{"d_expert": 48, "moe_layers": [1, 2, 3, 4, 5, 6, 7, 8, 9, 10, 11, 12, 13], "init": "normal", "init_std_o": 0.0, "beta2": 0.98, "final_lr_fraction": 0.05, "max_seq_len": 1024, "doc_mask": true}
Below are experts of layer 3 (counted from 0) of a mixture-of-experts language model. Rows are named router (the router's row for the expert), gate (a neuron's input weights, with its number), up (a neuron's input weights, with its number), down (a neuron's output weights, with its number) and show model dimensions 0-95. Each number is 128 + 32 x the weight over its row's rms, rounded and kept within 0 to 255. Numbers have three digits each.
After each expert's rows: "gets" lists some tokens that make up at least twice as much of what it gets as of all text. This comes from a sample of Wikipedia text that the model never trained on. Tokens count by the router's weight.

# expert 0
router:169109139094112153137125098122144149082152143144168143114165131176102088210099162154145069074092162142089108108091121103090128087161150120118123138124154157110155131082099098115095070158120137147144084095047127132154146104051133151145077148071138081150152128157152187160115124109054113147
gate0:096117139112152111148134187148126118179174133097090086123147117220084084152113112169112135102125095090112135141163099115119188168135147153141100133062151154149161103197180125141144110173136126159129144097153172112112158125082137076099070093147168112159041141137118131112082097072116098111
up0:092105142114134150141152104146097134168171107126148099087101131130085068097128093175146099111127117085067174132133092120149080172119166189117115134093180162096182124120126136090085111111166102173127121134085109149131098163083208102045120111116147078149096111153092192114096115105154087098
down0:131150118141096147132156157098107129110151154105215124147129109119128065148147169132040125171179105104148177171111149107106108105121109131109128117128077143060169150113068179090138175131165183066140151167079146152116103146088105116108107130120176096107148175142122095152141061129162105078
gate1:153096177107218099098136165110171117192122129117157135120158122070242160143134126126149109174132121090170126133084135098125152147106087165113177122112100147115140102146082132147087111085097143107155123194100088078136101167110117169142105148117173124113162130074090145181116125171133112110
up1:080122123098155149151086083123079137117194116156131145179080151160125106104118129114159131119124157123206184103206141119186113213150104110126120085103151146135141147094098108123104177167072061119126109141142105205140149154153171107133133145182139129097170142111107166122083158133148131092
down1:106118105158116179136172169229148031161152133097141123119135132147152130110114125154110122200138099121083150110162194131128131147093123152139069136122083168137096089186102140141125193125150133066146172164153093106147087157130116109140088142131141119138143155080126129136131167070170072137
gate2:133162122113098130129101147180190128076135122107119079118143108121079090166155114086146179133091158143154140134104086156136108214112156100119099106100135176080131089145113159143121143159160054195125176106094157101174169033091160073100128119093115102135142108157125177135142098138142116149
up2:126110151171157140188128138139134134081160128121145132165117122115121101130148109092162100128101127118138105129117096164208192164143099113142127140091075226179106150156139091103112089087183112177094114104178096054137081119121105126130148112143086071153110176128126152115108142117055186155
down2:153148190130165140156071110083113161074140097180066152072059158107134123130127148143150116149102101096128108117180146098084146084174106087113161090122170185105094121078090128151142155155143124172089078134180151129099145143142128156137057126105085171172177161131137160115126147153112153164
gets: "on", "-", "o", " in", " to", " Al"

# expert 5
router:152117128128118161114118145122204120084112162148106087129078127213165168182065093087116192160099173105148190061168128144172186140125113143112128101083084144133139147136108167107172143178079125123133135129087152086099092175127157110069156147131101146152121144128123149131144093123105086151
gate0:125151130100119133136161183103114058143121103085138142150101102131044192117183129139075164150148078059115118101108118124129069141127199102145140110098175147135107088097141130158133102155124202122138184207131119110130099140102114117137164143093195130130126167146104081138093085138165162127
up0:056139193130156111060143134138084119108138161094182137145176105103104122057119133156132100122112109103120145110119152112145143154101195139104091143144182118114150110154152179152128082112201147083149110168142084153150071147110131047035129122105106151154128129097108144111108096150166140094
down0:092163090149108163125101135144132173126146233193163165179124123119146148174142153128151141125078169160143127131110164110114165147108153179108144137191182094103100098133137132138106153114175119092224145117111084158172128088128122059091133123162177173105110115180132134128128141160153122093
gate1:125121160129155096083122145110134129153117140144113097126112177058228152119137127108093119196109139134192128097121164089081098170101090152169127189172114143151186102151119150170135143147113123119172120174127099077163096148131083180135109177127123123033135114069116105160144112109122149113
up1:118148108075153088115146101075122152072183127149122116130106140113137137095145144090111161130099184187197180131149145143159167198081099144160108098116137140154146088096119118176114129156083084178135055144109115117104100126165099140082103144157133203081129117166131119163176119127105197147
down1:189095133173100123095129127175106115132119200136120077193129128192149134149143129125126139137126148089098106122096203073132138154170095145105074137160091158149130129072076149141173114140154185051158154171182105133136121145141108141169061148126119098136089144073149123160115084132118118164
gate2:114149123129149126118114141154185094166096153131136121080088127123111102233145127127113244101108147134144153111136063123121129179148066120123132131101096183087105133159097159144110192151165120133101146105095121095162176089085087116114118080126130143149172074093110114188120150111158121117
up2:127078166177169202124121132142082099130136133101105128124097150116135117097132135074107163146099124091128140083121105135173112142122154155126132167105150158160069134133134143070101133169181114209126118066093095079143102130162125167155156084215076104110078192115138099111078102149119145157
down2:151108144193145111136112150114116153138095104146129128099097102084101134082130208110174068125168131188092107167063094109131136143127155127154115086129164108088145084101119106128114180098162159204085105126148101195119131164130114129139103096179127140092117092076083071125085154136190157134
gets: " a", " the", " was", " is", "'s", " an"

# expert 4
router:142152141153130150122183114149075112086160136170135114106065159159162137134111144078157092105116132130150166175167071156148168094143155162156143107137176131098085150103153155100103134136184091185045100133179120156128094043142153123108126114125127145146101086173168107152136158163091200147
gate0:063106184177122086160138161128122075176071138079135095121160158107148099132111148107090110115123127116141079112125160118083096137119148139067120123118203119179161128192158162156131070151137188136195154148167152117161101100118171097101153125130141091131070162117132131137124086055141144096
up0:100085090088153127136133142142112136129166157073161114098141165132084102104084118163127142099120120132122179155124129153176092154159216116150096136034152120131147079149148070134073107144178128137170138129120109119098087125098126116137074144078146089130109192144106173092111069101151081066
down0:107121139114123110088141150087142103090159202156147142111134140110091133140134112164135180113141182128111155110125062126093148200094135140136105117113140151130127094109120090146099150107172161102130154122110106141103069153084091066112064072141110106148148222184148130090063071156187110142
gate1:111113165141174137105135162103118101162142081127130137137116175110147177143132090107092148163186075091153153095123127160130121169128135136114160172120127125135172094189138110199112086075103152102148164226114134089140109147144127176168132172118140128057186191097098148110100070140113170122
up1:052125164073101144110096119133103126086192112148124153137130150115127135131138110109112156102135156157201158139156126146158068138127141129186124064088125144111154158108154114144085178081095141123141076197180095138098068104130159173127167141106134185117161166143129167123150119103142215171
down1:139109141112160132097084148105135094159126127111130127151133165120122140104130115137150185162136080064114139098067166126096180176165117117129120132123093154112109068171141167169181149142080116074090158172180112083102058179124051150131104125108191088104103193108146142134098119174143141092
gate2:113166154090079091111129207153153086132118152097124130157094119076065133149132141128094186150158120058117161117121082087143095153083082120072156113142108156093143121140151164134148201179179091133112150128154140088134171109098139111133202065124126147095168112131121113180071114128140107113
up2:074119147104203189121131102121120102146158091134151141159085110116176114164089100138146083146134112138162109165132122182127145126146184180151165149154131173121152122134145062102101103155211086140094103093137141080137073133120068158116134133148127105123031105113153127058148127156101137092
down2:142165129142191175137162138107152124155143135123198181079120095163097154150158163125143134134179081117089137130107115055169200108147139184143186098113187163072126095095122136119118165106115163183098103121134187116113124157131111161145100143092102120148164127106121099080161087085084154088
gets: "a", "i", "u", "an", "al", "in"

# expert 9
router:139123100072119212136109124122125120116118147078158142142096150143075155136125150132118126124134134103166153185102116118121089091098151182118120065095117130172135156128140141148154123128173113139207151188130123160159135112130146128103153122106144120105065185134044134063056101181135089204
gate0:094102163156125116115105187131103104172134131117149188112104164121095103097162097153081086079182072123136143126184145178108147181131136136113105094145198151136129062139174134095111127133092172157139143110145119121125070136107116093171163179154184118098092140122080139122122146040128127065
up0:094137135104108081126172143178093153134165120094135121089121143121071121101145102183130136090107127147151086104145144182148113151133165095104100183118187157127106049121153133129182154172116141143143116130114135078138060225143111033116159150173114116103150127137106152083164108074134130105
down0:131142085107120084106066127123092133097171154138126104100174166140159091130164095122118151153112163110141118163109133102070178179118192089132128104103076158159126130066129136105108117130111146152169120123101112142142120196102112022174146121153193122195128152165094104128119055090113148123
gate1:129108137132195128147137159105188125136153129155150105103122164119168144167123114158106140191122116100169143135114146111134144166135085161146161132084087121099159160214127101160091054127102142131155136185076116063136083099105130184169067185082162147075180141113097136149143137085165133119
up1:123131125108144116138147144106138154136146121144138166112086178129090120188085068128123149174149145147177215117152109149191150143127148132151124073094189125113100152118123087076095080128103105147130088123074142143119050094096149095108077131147146212135123144156091158127133135035113154130
down1:107092108164139157116123121051121088194134170124121121126127165098093127128085075090116170134171116114161144154121137085140135117114156163196115099099113112101167148117076158158122070083123136086207154109135066111170072120093118162146118139133151140083114136145100210130175189108157109145
gate2:141114164112085119201144187128135157089117144060130114124100174074130151171133130103052178154162116144124095097131078137134120151114103107155112196114138102115116093119100204143120179143163127153117198137096114109146176073130125144119137073103131144064175099119192120096116135082122109110
up2:079056205154149132152159108104109107126149105157117199150123080125121129025124088109156103137112143135089139197138141126165160149123153176137172092147141137149125229134165107111144142109118093112130124097161147096126073129121099163155128134200083105108123154139138105090158107093162142119
down2:106176147180182228138175145127127137145188116148124175114113131154074160161163170183150149187139078118139111150062127125143128119123150099073163137142158136126079138105134117089130153099100134158025130176146152132193157148175121125122135089131122144121112113147160124130148149090140162088
gets: " the", "|", " The", " a", "The", "-"

# expert 1
router:126152131145104080194170162107182151034130130174120110147149105183082166124202124134089134170066160187172131110105150134138159136108115090122100155142120153145114117129169147163155098184200106109120130058164113140118128088088083108108093104113107115152145153163168133145174126119103147126
gate0:092115154156099069162188148140106094088131094065133122140126105140091109085127116096113112146115103103153106192133151144153165181146117132143131148083238112152192128186191193177138080172128135114142191151161130099076103103138092122148139146137140168108112153119121138096117111114113117086
up0:080147152119100125165153165166088093129121103073185130138143120151104139124132053189164113157148140109137117192151145148155170148137148149074115161075163110128111089176166104147155087152139145145154144170130060137073179134135128187127170132110165172088163170154147139083141122169142130054
down0:101129111168124095145183086102094099139208081170193120115174116091078108095167159166078090139127088119154156125133138131067103159136137140098129103092152148102124147067112135153096108138111177139146178076114092109153106120072107139129209144112178080132116145142079119152165075132152107105
gate1:155104125123172107109122159136129115141139096123089121104130172086155152133138106149121144198090080142133190103112140126107164162163104145131134154118100122172222152213101163108112164117098127092151160170150092064119064153113101137122124155152166123057141129056103111169107101125123055158
up1:157175166063149131056087132158117145155127118148100172157068156148162135111178081127141154113149143139193168164180097129191161137142168106161137118112139120119118101114112116171122165091112114168089068085100119145117169130204094147113129086187143143148150108118122142143122184142159194166
down1:113049134180133129112113166154108125170165144147082139120154125085177093081130113132130090158138129070075173118086132130099116147191055103143150096119058143135139120171107172152139085118147093112179138210186092120149089136122071059140122148105159144173152122115146138120115098131113110150
gate2:113106139108099114122167174116165081082040157136090138114111119128176116188140113099059148150135123138157126090085106114098101128176126126088132193143160177120166088141172151100100120153131185126080155092075160097130176107083166115103154134082125067132084123058141082140114132139153123124
up2:070145168144142089163142095110043100148143124119200086108118104151135105159136118171118132162149148101104089105125125115161116149137193165121147131137137150109123155140200071117138077141161083156128106140178078066137110150156137184104163128135167049111081120135128136124093094108164127051
down2:098172120116156155131159123148107163105088080041175148160141155120138102137119142154131134096193132096142116211173130096099171084153161176149175130164157108071125127134084083137059145127169159132087139181097061124100147183126100086114096184170109123132112101141110161124130154123121131123
gets: "s", "es", "ed", "ing", "e", "is"

# expert 11
router:125087143072193153088132084097076104167109122069062169073096122099159118103112148111130106141106157114150104165128108121067099121101094116168110108127107105150168097140101141100115166084073155091125099204090128150148143189123081188111105122150142152093122132083107079099123088186113123129
gate0:158098156130123118141135145154089073161141098098200082082137115091142145080112103156150061098113129090147101154070101132093133119080079086118115094131126118160154067127130197125134145094060181142163143162130123110128097073116172136126149166125164134099084149168085074168127121078163103089
up0:153105135120108081154173144191123141072166096081165109102119135101095168062083094161192079118101121160108113145126133117095088141136092098081083116086118157138139056093131172136183132148124164154153131132085170116120074132162198134131108122129137093074092121161113117116156113076182089114
down0:112138129136109146125166145155053114126139148106187115110178118129094116136110135170122114126145159094146138132096107038099122083131130071095122144113143144137216151115108138065076179080139176120229111131114115144113112145087137106159146137101155136157089156145144079126145087065172085152
gate1:157099107131238104081141093113110096158127111177182163110143160094135147154151070119093149207166125139161109080100143138127114139143107160141137109088087114170137145169094096129130117139094170102130121198078133068156122132159093138177119146099110161064145154094088098160128096104169123116
up1:129168147083144113132131104098148142095190133131197162170073163087130133071106107117158144120149154126209164197113106147180116156099118127153128071086177119105095092082138080160063112132135106130125098118119142086121151098132109155116104135146093194101159131142165143154125133102105223123
down1:155085124201113092122165170158138113159106153145133136114133156136117115175127075136097149114101122109083149110135196041124175143129072096096130105127054116130124100080101158133151119127126136076129110164180075116150124087068136081126106141194148129167161127133109143207155092121141082090
gate2:140125102118102125102152177175138118171136135124125105117173101167084108199156118121053155171103115102131098069114063145128077117153074149122118157094129175094153051160091143137175193143159097173144173098114129156139189083116158082132142086111148115122129122107097136135081144076160104124
up2:094166125133158092138126095133115135130168110125192187178081105055156163087112130138188175082115172126160091168099163112167181162078164102128109142129121105154110185105150127123096122137109153118144090157133116042150183131125109191138148143207116099147115125154142097134166126166153156148
down2:155148075128140142175157094162165149143080124098118158096149126135121130122133142175049147136103059119158143129128124183094133105128105091107123103166184151121103115079134118116109155107100147088010204119096136090170138192181132109107117125152105105114130136081116060099084136144141117133
gets: ",", ".", "\n", " |", " (", ":"

# expert 12
router:122202089154092134160122120159074150160104165129157132178133131111054178170181102141112148125202092113121107121099103141162113103108103157131134093116135143071091142140131119175119181152154149145130144102167099162162144086155172171154192110167105154119171133146106130086102206086145087094
gate0:134122179138171116179142191105083102210103110163119131122134135129067176093129076155080106104155101083117135124153106137143112158064127118089139126074214099133201132160127170148107104108076135115121142155199102121130080120110148167148157117133168126138167151128109115129093105091173157093
up0:087136122138147106158113163140146141110148143152152168125171135150071152116092058156155132130158123187168162170156158124190083138122156133112143142063193114058137138122197058160127109154125156129138138165137116154116107128103101133160090081098227121064148128139146130125138148144130151061
down0:088127107160079104157179160141102149057202119129100117084135169144065083109165082139165135092084136106153123127169145124105083123169106111154119121115170143129121180141138075160131098101147120104133101143162115144100110101090132102084073153105109155122162158156073138184194089099159055116
gate1:141148194146127111079085150064124148166136125140149114101157132132183079150127091077077116140112066158129162151083141100141144114161085169132145103128091166150192139160102105179160111116105146075152123183092092085159105136109123165156101155139137167177092148039119075140108109119164125092
up1:081150132074138137076104081126136134118152111149119139113086190193127093108101104092080129120143149152169193159204123135151100144158112126158100086050123200107107087128128099111101124088095077125122101163060127099110097105131098107097076124133117154135099144108110151131123107147109212087
down1:119142158115117119108162134174159098085101152115185096149131116128182070165185105116152113123167120078144133133122203130143085097170120120081071092131074161132154133132125131143170075157171114079141156140148070075134135137125096146115122092081124153185064173103096143141146088173187096153
gate2:145136102106132137168134167153183103122121107135122089142105140091065164163173181088144194115129135125141132087122052113133119181112060111134137173075111122086105093125067129153112196117140127189089159129122110093121133148098093093146188076111140162103185076122122099172106164105161129133
up2:128045161199168166115130105127107102165165125132116167158083101143189124075066096140168079163121198142181177209163125174188122138120135152124127114124160177136136143125124132126135112122127109063156139111162140113126114098127133141086093164168126111088081149155134128154138076173102124135
down2:163164140149143129110132158087132177155152154142129145087108169117110174109087167140148143127069145178165124168069105100153098176046158139192194143109158111185090129099153094184144121115111144107097126129142116128129110154127117128119085169081168092086153074137144132087151169185074111093
gets: " of", "s", "m", "t", "c", "b"

# expert 6
router:168155149169101108119172191129145167177152155140157072151093145147102126125155118177092088070153050058138084143104184094123115098146149114148132167173120137055152141058091083135117083128174116126134175145170138100151128158121133086141079101121145142153118096092129120188118150101150119121
gate0:117124143185154141189157166086083114102127105086127065112106114076103147119137124149107074078194135070112118161127133132133152161100176112153140051130197090130134133135141184127103119144086176176142152143090127113157085082111147108114169140126160163139125132109090128182072124123114170057
up0:088127087163157178179142110157137107125117129140142072108125140143133087114139056181194156112073109098101145182153100113170072149167142118103112107095110175138185199121145157160118116172091118117139147120106125080125116198065110087107135129151136087105083127102107157086130078080155093127
down0:111118105137152159135202107155159157121175139166136165060151165155066084111135158149138172147104107131123133106112124106129098121091183077113082169115138149165154087144114101131133156116074140087138196099142071136143103149100123058140080135156087161062118160119138126106160125058183085119
gate1:126112168074176135097122168132121117235117133120124066136122111106186119173160165116077083132090086116168100126097152115097115166105093134141153126174090165105124152134057115138126117105096141084132110159095077086112147145147122166149052177098128185118104120078109096163103144120140157089
up1:095117130043154091136136054108137099115205123155121149141132114099100092095153102097129113172075145132207162145139111134187113183141095169125136106098150189180108079118123096099120144067097090157117045103060116130124129130118107118137107148141109144094098127122156140128155144112089180111
down1:146112127136159173130176143167106078130112167161118118178132134162119175138167133152154143131128150087104107138109183050108085131144078134131099175150077171152158142139084155155139131148104160031172149149163095102093147163106125114178073158158095138156107171115115136154123087056112078166
gate2:105144066072155109077123155145103087145112179135108114154154127108082116153151126135114197100131134120147102089136127191169099161123120182081169156114121182111125059154150125151110195097181116217138166101157115126154148126116123099152190103092170096062139105127100158145113144116156163129
up2:149098168154099120172153113148141149083159111122112127124116075155109165078103057104182133100068196116138129154108103113126161120177146129146115133112154149167147130117184143126152152147076090146159137085103133104095082121124126086053109153184043166154042145163142086135155106116109128123
down2:144113183124118168131114107123084207159175159155175137101154106140141132161119091139118100198117126079114083173102126122149096138103152161107152100110203136137094137175159150092090127146129097154037133116167093171176121158139101147100133137073180152122132131111147140132117165196117187080
gets: " |", ",", "–", ".", ";", " "

# expert 8
router:056169142146128081104138170142110132098170160149173139140172095152058133139133049152154129130130168139108156073142104142169103123138137111075086133106203126140156214132164134103112153143142167127125106138166127115133142126139168057144146131102165093170114169182147181108125117074168086128
gate0:080130160172149151153129151105104098190149132109172099116123135114116128088128085164158117105128131064162151169102065149135123151150174096140114082095191099127165106162200156127101123096119148148153147136146137122134092047073172102109137181144177146129121157114106117122107106084181130032
up0:089120135116137127178151134175130113167159135076161132089177132105108138089061095144192118138113148105170158170059089127139099143127172110144119114086172120084183106166151114123103144087155114151151100142099140105110143091098162145088129162160193110140138123164087148074103080085164107040
down0:134126139165146169114102127131106103167186122130177128094152111131092106116133110131119143102141154160137171151104096048096138126148142100119109123143159130155203132134111136094135193020131126100216104137080125150138069139138105053131134140114174115116096200118148085124120093075159089122
gate1:129095098159174141082145130133107080188112140171119142134140142077164151152181126102106132206123125118183050088086123125137152129131044192121136160109092095165153126206088157136113119095088143110134143174157150109133116104113093120131123199172104168120128144070096111152111095094130135116
up1:069125133110180129120103061133159103128159103170107223181133175144105092111103143086130186130108113151176182138181115158148120116123089126136123081140125150107156157090100078126088139066088091157118081147134115161127113105128162148127098139161125181117138129159100120160131182142107222111
down1:166119110113081189131150183089177116152171155128147084137143150100147130126180129140112055155168164088061114147111141067105157106140083091096163172084107106085151114125073144096141141179106140121155170142133115125164144131137096097158086159196163132148154170145121167163099085142160079094
gate2:158177140097114078093137187155139155092134135097119092097142109148067138206146137110095170153067110155214115089096134123153117136154124168095152140118164160063118141162184161130167127144135096132099162076151112073145192106081122067122139075110172115147112099090126135134115133101139135092
up2:137085154173123180112138101187114152137198101114131126144163127128175090105081115078098138115087203103122126147160150156131142129142117136169137154113132135165125159127112117118132168114117130146183085067040205159099104134087095067135174131151097153059093122119101092118173158108134098160
down2:089177175096126126100147154137073167108100095105138117140081170089125181131108168144116095160115111121105093141045101112116062109166171133166121101103129106100132114111144164079096199155162145145063154184143080119164152131137072170123122056124187095124123122138143135097174131136100136088
gets: "\n", " and", " he", " his", " has", " have"

# expert 2
router:080175099126124211175134143135168155175099117141112101135174140142170135121077136104086108158103107105146111168131145141146085125171132128110110151101123149100070148144047113129139114112197126096134129167145173132122147110143166075138127170068145108179105140160080135038099166092142140067
gate0:136133123117125127104138189129108125088107128083099119055114163141085171107115084116121145112147133118159124124145133161117159169148143080143108113101255124069156120137181148126133086192131187134138177171137162123083085125119140076160165095162136123144079184093085148107143105075135130102
up0:148111164153143084140165185163118114160195159091168141091110103124112134110064057109118131119108144116186114129165140167179133160182153094123106169096171160117135128127180135105129134156169140145128076118133137111090071116070148106073141064139174135148117141128142163037133089096109161098
down0:119130076128096099095186109119139097094155119145098149082159134157123138100148147118120088129123151118114202105120095119154101114162179153071126155137130192149157140090115139149118159178147182121132175083127118108074067109083105075200135114163150148134140181142178062074170107071156125118
gate1:150145148116192135095149208106141159136125102124190112157124169081197167095148106072136100126152109116143155088093168100129127169111065134101139158093095165121150093190120092125114121129096138103160137142061135066098092164144103182163081148085149139093143129075165105172133091133138095136
up1:121102140112130099106114081144082145118141122143103167166142145153144109076163097051157097156131179181181146110195144150177093138202136097170166099154160108140103085128131101117102180134082124176138098165150101116131100134121118125146184122181096170108190114139159113143122160138139221119
down1:116125082106098140074135146151112091127141125101117145160153088133148102148153080078169154134048133131167146088180119061161089159143056104144118141127150173137149153150079169191145181130126203087091169149123147095159098168120076137165078097151115131112100142129145073171122129114130137174
gate2:152121087080126110130108177157207128140136141059125106128116094139078127195134087142097242155101142162137134142130087105169129160142080119127163119110098132101176122140109161159180196145161113155117130037124110133145143140123113106124153065144181125122173084135142132146121171140120112128
up2:079170169160150162166145075161139099118137123117137134080137116125148112103092123132149107107105120084152073100141188162145182167107180173158146123150189202112130115137173089095112093096187146182131104152129128097146114109173154131106125144127071105118033147146102161155139160096185163123
down2:141105176129167113114171095146132117115088166191114158144105149102103122118120172117179139150122064102101105113132166140161104126102136148149216123121139087123098120129163123189119112128169097158089119140149083086128152163070088099105063080082123090160109205091177139188126123099115141073
gets: "ing", "ed", ")", "th", "ated", "est"

# expert 13
router:133091115145147123143094095131120117151094088115089097115161171100195079119157169125140076091108054158069137149129123112090112144158197135105146102135139162171127149159092145106122105061104115110170167145139092090116069105068162113147159156114137072116086105087102183191088147092111128110
gate0:147115137146192112157177198118091113149144126089131134126122139139111117085145106175081117081138069076100127151157134133113154100170182140144101102124173092185140172147166165125096104155108163135136143173074137148117064129074176134144139137155186112126115143112088103149089121081113158028
up0:128113112153212129141152170158091141159126117091198152158114114153117084115111071138169077098140086075098114150116148137109082142139167120131087140118171105145184163117168122139089079171136147112156120155066111158147151186150159125117156112119165119131108116125070173084086129097116094035
down0:118110147138108155129106117149076150112183159144191098044186147088084097108147167135136147131124149067132115137086117091125133152104188151086170123149144101162178117126103071150097148147130101114195128136073146143150063188086123132168100080137151149165141204153141137100109136108154142095
gate1:147156163145151169117124161117065064148136126103195085142128163114149120164174078125112116137124130114118099074113166134108112114154112239107147134129097195157187121140089149152134091114136154105160118189059137100106113127108108160124091151055146136111085090091118143130111165068108132115
up1:081143083071158085092112119154162177142178108129173128140092173154147107156089132104121136124131127176204199151165090136182153125152148103139136107139173162103077098087106072155150149110115054142132095113090111145128096091159108120136071149148157178107119141149140140200106162110116178136
down1:184103117158062175122151120161174106152163160149080105111118170119146137157090124144147143169160149102154177115078162122134124164138088073107109127121065093095108065111081172141172114148076208153160183171152095101107118112081115120117151152167139100103117113138124114122138118100163070071
gate2:142163174116155067108137158131138106154118151067119078124132107149105138131152154069106156150135194087158119087157092130142135133149059094140129182094138143102109086143121208118128149159173111159115165112127128070149119063078109090097185086116132144135164100116135119200099059160143097113
up2:093110185179117172186154089123086135131116112160132162128084106122164103141119108146142086099152088127073157186097098151153131139107219155105143120146117165125107162123193095108136077120155122125116086081104126095102099129198160152125102112180072085144068117133195154093142173130119141121
down2:106161164142167188128194089061095108178122092178125154123138077124105182119131204154102123173114085098132134158077113136124073122152167140161132106069164191110106139075100145145123082117144129104088134134160111049131125170160156130110087156074100162128117154167114137131121125125160101114
gets: " in", " and", " of", " to", " for", " on"

# expert 7
router:099078169177091108121107149085115106133123130124147154175097136067126113093120089109088135171191131148090163123168141089143185128083083164119193169120093105173186097169161128175161145138164128167114123052135161130133105068159062117140125129152112112127184126148120089156167099134163150119
gate0:110114153115147101081107171130061060158170133147125120106108133137063130069117150174089144112133068082135112137159114167144138135070179106124109110137207117089158091147177135151094097141086144144153150186117113119167104111143113097112167160110134127187102173107114159136107113085158169049
up0:100113159185157148119087217135149149112124138113137122088108091116081072129120063161108131158074100188185193122146134142169125145138189145112074127124085159105165166159173131118165155106108136120136118139134135154165093166121155152111139112167139135159171165152087180088165104129180104072
down0:103169101099082127186118152085132125121204070144149135103124087109127108136159173165133163127057104082174072132102090075083052102119105135144143111168137167150129115082091078098113134108099118126147142059136147101149128133103102100118090167148162162101065108155098144137145098113099145069
gate1:153105154166148118126129164138102120153170139146151094144136204116143151167166085086089112188155120087184130161155125100158158157158100195168143141073135142138139102167120136161080081157137138074160129168102085080132118103156073179199132137153139136093176160078132081176162137110151137112
up1:137119128112117073101159158133086120133174127125131147144068188145111090120163133108100154082141141156180179182168123127172177169144154172171143094124167104115057079099123062145063112146112089150149087178073119136151128115156078128155100128157135189102157131162164125178140163105121164136
down1:173136160128113171095106086144168096157117207147151136168120138178134150162132107113118107159160139056125166073058159089168129142145086144117120141132097186142135095091139160146157127200144166055111191155133102140163145171121088125199096134116141096166105160132172139142122102104116096140
gate2:109166102096136057096136200149134143129105156113128056150113094145100139201132168123089160088095178144144120148126065182152135175129084072096093171131124121093125148130136150103108148180110108167115161120120170095145104109097093051083142106084138105127173098081118174110118142112165093140
up2:060091161091156183118083123106112133130119128145126126115129116153077138151100091081137127120135130156098107128135099076173157166131156105158154114127092196175122168109131103079197136153118132168095107134117131102103134150148131192103083114192108117173037113121120157096144136181081197079
down2:160175136146133154131098097141154166179101159145089109061146120052166165165103162178097221163155153133097089154113077139128110105113139148142107139088155147052150106104133128116062141146159148117096106107124097154159125179183138117146126163136142124112160196083163127089148157180137121122
gets: " B", " L", " S", " C", " D", " R"